Experts of a small language model.
Training: a variant of SOAP for the experts, 219M tokens, 6678 steps.
Below are experts of layer 3 (counted from 0) of a mixture-of-experts language model. Rows are named router (the router's row for the expert), down (a neuron's output weights, with its number) and show model dimensions 0-95. Each number is 500 + 40 x the weight over its row's rms, rounded and kept within 0 to 999. Numbers have three digits each.
After each expert's rows: "raises" lists some tokens whose logits its average output raises strongly, later layers aside. This comes from a sample of Wikipedia text that the model never trained on.

# expert 39
router:462558557544462519536544423545490447515516520482536441550499451487536430489480467471466536456529527570429457510467502543557473458458463538525493555530538468433456538447526564470517413496430488514497427466503558551480538446476457497495502508478438527526475466552484466527543548528497446483
down0:525471490518557484467532524443490507472550417439476465540601512434484471545431536494484571492527520492554446525492453515443463476446484557399511531529470512533485577447507483548520495517460584515482484518486473538478466482517498484541552507532520493501508509462435482502531524413598487461
down1:547567450456481484520501582559579511557407498467520502518517535518533461510419632519539446545582531504500494466498487540522493482513523475446525501492499560438564479554514453502488471482422500514486439545470488486507478475502545544502540515525471472480497485452453423536475510499501432523
down2:429441430514517514490430410486486500471509472565511439497507529471508509441539563454553448558507474539517494442562540512432471507500482493406485526522443532538516497511480519477528513527584519498467494455517487453542479440543531530401470577474526461535511507433486457466457504521441482478
down3:466463453575526540564480594450528421488499548483571521540525455480501461580521510516519497444505517506527547538533471513482498473542526499486486479524466542466475491415529513433484454464490502430575477534526442519511474448474435463534518553522470492565521487431464547567512470550446451538
raises: "ified", "oted", "ification", "p", "form", "ifications"

# expert 25
router:541466377523465534522558501455513501476532454589511538525499524487454524425521501579514482476523484486593465482625496517509506493538496420443508503460500461526518504486510383508505469536542504470460563458491516559463482537509446542538498476493496545471503525519496457491570509503550508492
down0:460465489533472433449544578454522524486476451514493503507468535529516514532506517461537600434492479432555566537448533490482501562486482476504519549501395450529529471448503518510527454452395473620503584496516492470532475512570520498520523479528505474505501512510479516491426529503488549500
down1:517504493572504511497506474497441429506566483481509404459471466471535597459474499500480510473464492539421488452512499513554483578524536488495433417475464500503480429451516467460479590537555523519525498449522525514530493444392502494507471461451453472545428451547533491497546509525497497519
down2:528580568502457467542529547495466513517502456509498506512438427462565525499575519518489518472555481510529500532552457519482529487499510477511523596488601523533399515460444535518482495542521488470499470467548550519473453518520509492496540418486573476561502465441427495538413542505545496476
down3:478488464504494459514530542493524446518440562455526524519478502446462497515479431521445431540420451478485469452534525518521588453583547452518501567492562496551524523471502494517517554495510487481423460534475641518468510508516442540465536489495534468479529506477505519474515467459602524516
raises: " the", " a", " ", " an", " each", " ("

# expert 20
router:465558554539461518541547423547492443513512518482535442549499452489535428490480469468467536455531526575425455511465506539556474456458462539525495556529538469432453537446527560471515414497426490513492427469504555549480534445481459500497501508480438525524473467553484464530545547528498449484
down0:487461523484451486483492476563558448549571552526503451458518606573536533552507507423540569426471492562493466465517506518482521545507424516472541441523554525545537469493482466440486502509475488453510518514545445427463460572547538506510504517532481458546481474544477534474504489532552547557
down1:460466505495471557493443492435556455500560456459553397454502445510439503546479583533479515523488502522462484512483519451544466471472516515556508527486574502492419481471486460453524563554480477503485484519547509458477534551485478515499484495495528521502522514567530527599577630480501478489
down2:534509554488473484409585475559479511538477577423484487460493484486543537549554543462491480496438589498578509550519489580481529492474489476511607526476517535495464518538508519515475448510557517505514507537497478503530519618509518466514481443528492575526509519481506487447454500436534452462
down3:486545486524516478486455512548399466443558523478488427522530514513527519546514550464508539465547443480533484528459515534503540505541457442505451470550492540444502480485500604536490492518515464461480512470481582523558444506430521519499554493465548458522555515520419539431487505509487427399
raises: "DST", " medal", "Scientific", "ively", " Phylum"

# expert 15
router:466559555541459519540546424547491445513514518482535444548502454489537428490478466470466534457531529574426454513464506539557476456456463537526493555530539468431453536442528560471518415497426489512494427469505553549480536446479461497496501508480438527526472469551483468529544544528499448481
down0:515527531466516505562499484535511513487472594560483451481455498434494499464464509525468491379495507555533508490496508469438468532587547524483432529458527564531475495531480419529541553468524471481449502508475498428487493525524412469514462486484491475500545453500484367448542466533521513511
down1:438485440477559495557450566556545495484467453525553514455487514504546495478572488501533559476539478521485451514467501522528573522501481475548494620481440553492525431493587490502500559525433507389527507507566477445466462520461528482515429502549474488518541475492494476473497474447526489471
down2:512499559542516527470552595556476496511531528427422581530548518450531486505505541539542486474524540527556466549458465552513482476461498513421520496523513605478489451421515495452503509509527486460447475486531537541505475503420482422526532545509500565520451568458461472484534517540469545491
down3:442476506460560463536519462585459517473525503528458546507439494537539580514444506537519481444561465427549503473509473465470460524460505485492574539571466549584464495490435471454510523463520538584520508521522507475572481522465461477498510513535573425481498525439500544530532512538570530478
raises: " ===\n\n", "ability", "fall", "===\n\n", " ===\n", "amil"

# expert 26
router:523464503492578503493486520537452587490489493528453610512521481474491478484434481476465436561479521506469454525492490483511538567516461409521527506568507485472527515676492415458481445481476494500544494523522508476482511457500476531494486476498482519512486412476540537545514542480540506539
down0:512506538569516464504490433550493458494555489510510426523510457518511419481492539469469493537536469533500495481500500520603574543510428463477550434539481496506425446402501478485483476457502480445500483513495493539483514489491549481436520399490466552550507548498530507447620503550505482493
down1:489478483471494497485602577503460473501475469558387524436463503547471542518454487480541512558558526465566482558506491519493452566424494491537535509539440462436574546517509510488508462495478485476534520507484434537514508548559530498515516488497466476547517514501612559531473449509572523499
down2:485507467480524546529542555498558449460554457526502447549578502495484521494478517599534487473508498516511494531458584553561517511403512456504517588496510545482478444509554574533437523498438493506469495498489502420504410470488500503472493430513463485559489523545541480468501433429457474500
down3:504562482457493541537461520526551520473502390545484464543516488546481509534460412464471535473595509464504460485488415491586573518503442488457507492452531450477536511486481502551458516583476436484527466504480458491505516455529526498480526552502510524479493426559533492509452572512511570565
raises: "6", "3", "4", "5", ",", "7"

# expert 2
router:465557554542457518542545425549492442514511518485537446545502452487537429493479466470467535457533526573426451512464504539558476457457464534527494558530538472432454537444529558469516412496423491511494428469506555551480535444480461497496504509481435527522476468550486466530544545527497448480
down0:419505507511481505472515430552510449513509470559520475558575427504449506473486498504523403471494526475440498485471507482473493519464552502499560489468549635455480470509462497498509520512506507500551609464542471503491519582509569406476491451527536453469563513489492501508504462487547551515
down1:471469489460520468458493498439495526455477454533533472551422486522462509487464504494477542575470501505498472500469512595533445545475487495527445473534515436517540404551483552507539485470511586522505489499476588517585543501540418508509423444548472447519531450465496461580448521495503516472
down2:451487443491432528479492459499491586466471470517478489541463469404478509442524514528474472449399469473514486505522527533501413485479503522551566583460481568481516461461500543524480514456518564436512512442469465503491496488484491445462440448505499432470523459434527416484514579519508501526
down3:543455491501453483473447545438465480407517479482428517538495446518472496532456420461554526488447439503550506456507508504466454529436448494547518560543520496515516587440523611541485453409484511524424506487526513493521520531520549407518489470450494457513474458500489506530525496514457489489
raises: "back", "ously", "ous", "craft", "z"

# expert 38
router:434518470423575468528450530540513486442487482457450473482561497564528521524530447542532498522462525495484517496457534496536520482461530497453465423473445433475443505455497513519489453500504506542433522473474561496548535491505440433553490456538532570444462558522551515539577466510417477561
down0:512515530412428521498509428554465452545533467609523504473532541501504453501530497499521445519537480524525487489530443396460539513527476497484535526492476529506559557544519423512533486501461562526564539521485585503544495480522489507420515510419512530515471455497566416543462514481471532481
down1:526449498508475442461391554488495522451467461459505544405501504502458539480535527480538558544457441434585533491447467447536509496467529487484474443468557463466471416510460527540452473473506494543492498515473546469499502573580556497484524531488476550517485552502534530464523549469587502485
down2:453464478526495585468502496493488465544552499484464455498491448490546514438568427528469523510487569523494481506504521581482544452528466556415479506487493548511499495513538433541511536534488434457483568502545424562468518524507498561493428483532524469428496469463519421594424491501480502480
down3:556535536494523545466573503479534431472461580466539605452503466484531535570522481577516531517416444538547489554457472564490543507495513548499466464547515560457464455436482538463515470518459530502477547468517472469508445494504498573487512503515461522444483574491480501529465521583483458481
raises: " ", " in", " M", " C", " T", " S"

# expert 17
router:538484548449537499521513563566523490528463500520446524505524468467527532463459488488453435464452509533471568480483517483542422557472497424473503512580524464479564512619511389435501446530479519550545474480509517566549543460475545496541521477485465514523529507545478561550531542517521502520
down0:553570527494537565468572460539481435553516511510503517513545552453502476472450540487562513492495476462510530475441585506588496576471484442568478492552536445454462483486535486517518449560542531510507468460442497512423530546502448540438461451561453520564473509506468518496479512547532482533
down1:444510499499479506502483497476497598472525502440531595458507551536541538502470517458516461489527502551501599573502484500509468471489530531513487485533448518547495470536495448541515490459501476443504513491456488470536537466487536473536567541486425580526486602515467535411511501598557488569
down2:538495459557532394501427514474463531545473476511510485461433484519549448471464475498554558464502435464515565451466570459457460480527472468511542483516570582492532520478534514473549432480487580525527416488537514465535498512514435522499497490543488496453536541534469586532520564472508463517
down3:391456491505530417481511529488516504483509582455462546510420538549470504494423499444542444542558485481522546486437441503539445503489555549458546510479506494456493410447480451511554498462545493447476448477538507533480517520485437507494472436538522494488475518522430550456548496536533479454
raises: ".", "0", ",", " (", "9", "8"

# expert 32
router:465557556540460520540546424547489440513513518482535443547499453488537429492478465469466537455531527573424454513464506537557474455459463537526493555528540467433451538445525560471517414497425490513492428469503552549482533448478458496496502507482438526525472470552483465527545544529498445481
down0:459410450505584555504446575487412541529480609463490404456516498508455593603485562536476518485414502504544547475484491487478493521463531464501477544513534540506509526480505485498512485461527452478476546454515562470497500524539504513492522504497511535464520530474541477530430505497543540468
down1:498533541533469488478459523509476493525554498557520481544495466497497542595425472450503544490511373519463440496529530507495508509475488547491485447528466519440499503508485491568536520472588513433450519542472534521520553456504547483504456560486453467455494544616548533534536510458556567528
down2:504509512465554489477435405488456499523457472431466457450445521433462554471529503536456519534543581489488506543464477477500447504488469489545501548474606491550521509539469507386516460498443481418501426496497436476448522546469428536508467469473480495518440502503477501537549521485490509540
down3:475498505505501462532501452465536489505485440537500477488429477597491580456590512531507501560545431575496528506504397470507535526572525450526522498508472486553446559482514580532513531477491483563520508491457537530491533501501540538464502503486634476524482447485517536552510514531444501462
raises: "Career", "father", "Ind", "adesh", "name", "chen"

# expert 30
router:464557555538462521537545424546489446515512519483536441548501451487537430492482466470468536457531528573429455511464504539559472458457463535528494556531538469431455539442526560471516415494429491513493428468505557550482536448479457497494501509482433529524474468553484462527546547528498448480
down0:447530537440539468502525454541534497503558484510493509504511517518499496483486400485477506474531540556475429441452508593518463493510443478532536460455521550541497474513508541540427479574511516427563478559455536469481505513533505454529498528419416537540444504599447518527465462463512466526
down1:427449517582487473507511502469452584518486566557469601491473534538496476594474499470498476454531513542442520516550565542431511546540533529510545541494449535464546501479520465580554536559454438501559487484507538505558540475486543509515463520470576511471512470522478511483519452519459484542
down2:522526498534468467474506448630551501486423510507480550468487485488530486484504413526446478471490480487527519484528395487521479514521480485483572430483551537551532419532528522481495482574519511457542545520586481510475451543496509510488495523472490501498444584485522569509502592468482486424
down3:497529524571467473473549478588509449420498552543460531493503536550574527501510503454493479473472435517542544479504468498528486455512495571520515568517561458454550415514522535509509507536487517494434534485548513483440559436476464442464510525454518529579489506457526426524460505426468434532
raises: "iving", "igned", "back", "ous", "view", "olved"

# expert 36
router:483507486492452474484464539492527503563531532563502518471471504538514519504516473506510451471501537379565461551497543510405495484485480522545451505525364547543497465496546484548525578494512549473469463553479510499599509498574513564471532466499530457530469534463467489474447477428529473512
down0:561492478564555465470519497570454468478464562482508466445469457476527492442521445483506588546523414481412514533487516491566465520560441563419461492536483552514487488531513505485516540475484511537489466532514471550525547484620497470513558507496444499507466503498533562493540514486420526477
down1:463446580389561486516466514395515468470493456534501499472524562508525452451466582450519491505513572505572529476546502505554512481499488477559500517518447495486486512482547578430497521409461503529567514442561498506501551490539483502506453490481487502447469482524522512574478455474531498555
down2:560480555607421487459458441480550540514479505509558540520515512560539481523465541492544455531574517508520546557526481572461503448449504487568496445571512503462498534530479463515430443542521435416489514444464454510474561509509513496430470490526576495550480460494488517498530499527472482488
down3:446525514504526450502505485507504559496527435528500477476455503506447460551482390549546538458505441468570525440470534456519531585560517489492542478501416521500513461539531495490570550540462562498513444518520507534461475515484553460425470515514554507469475615544483467492469529470531565496
raises: " with", " ", " a", " but", " and"

# expert 10
router:447504535559459546559493504506512443568526504474530450543482452550535521505457464479420536444473442536490531555554496515556541484524470540521464530574488436461466542464537547403546488469428486510553485430486528497486521454545509539502474525455449453540449490487529441496494545456496454438
down0:540618484465453536517473574499390472579501457515521501505443403509516530533511532477536505531462514450478536547505517486443463479515459554517477560504514437442526506488548513496625501475471432522478467432495535527538508481520509486527492503515476474535563502488512556520455549458461497484
down1:570440452527487551534527497462493485437472505589571438562456513539517516517451508485490460431451474548542432466477491532531515508491480493478546452516508482452592530472460505522478401526533571498531559469441528518542511486569568449506471500470461483483494466483508507545556485503523439565
down2:497550535470527515451494487493519475470504471477474560431479572509547470546494557441522534424485537510442523464480502482517499515433512496495524559527486473496550534486482437474536496497416491476515494494482459480438490469480424516492468419537519497482635480495521593539395506502498539578
down3:520468544550487539518498565530472489504513535454492519540486503542504412531561474534503479553537511477543495542558460464569481456490525492489494542525496510524473450514503560463558541528501559534487447558533524534591462502451574441532466492460500554524489435575480507511388473443562457449
raises: "1", "0", "4", "9", "2", "3"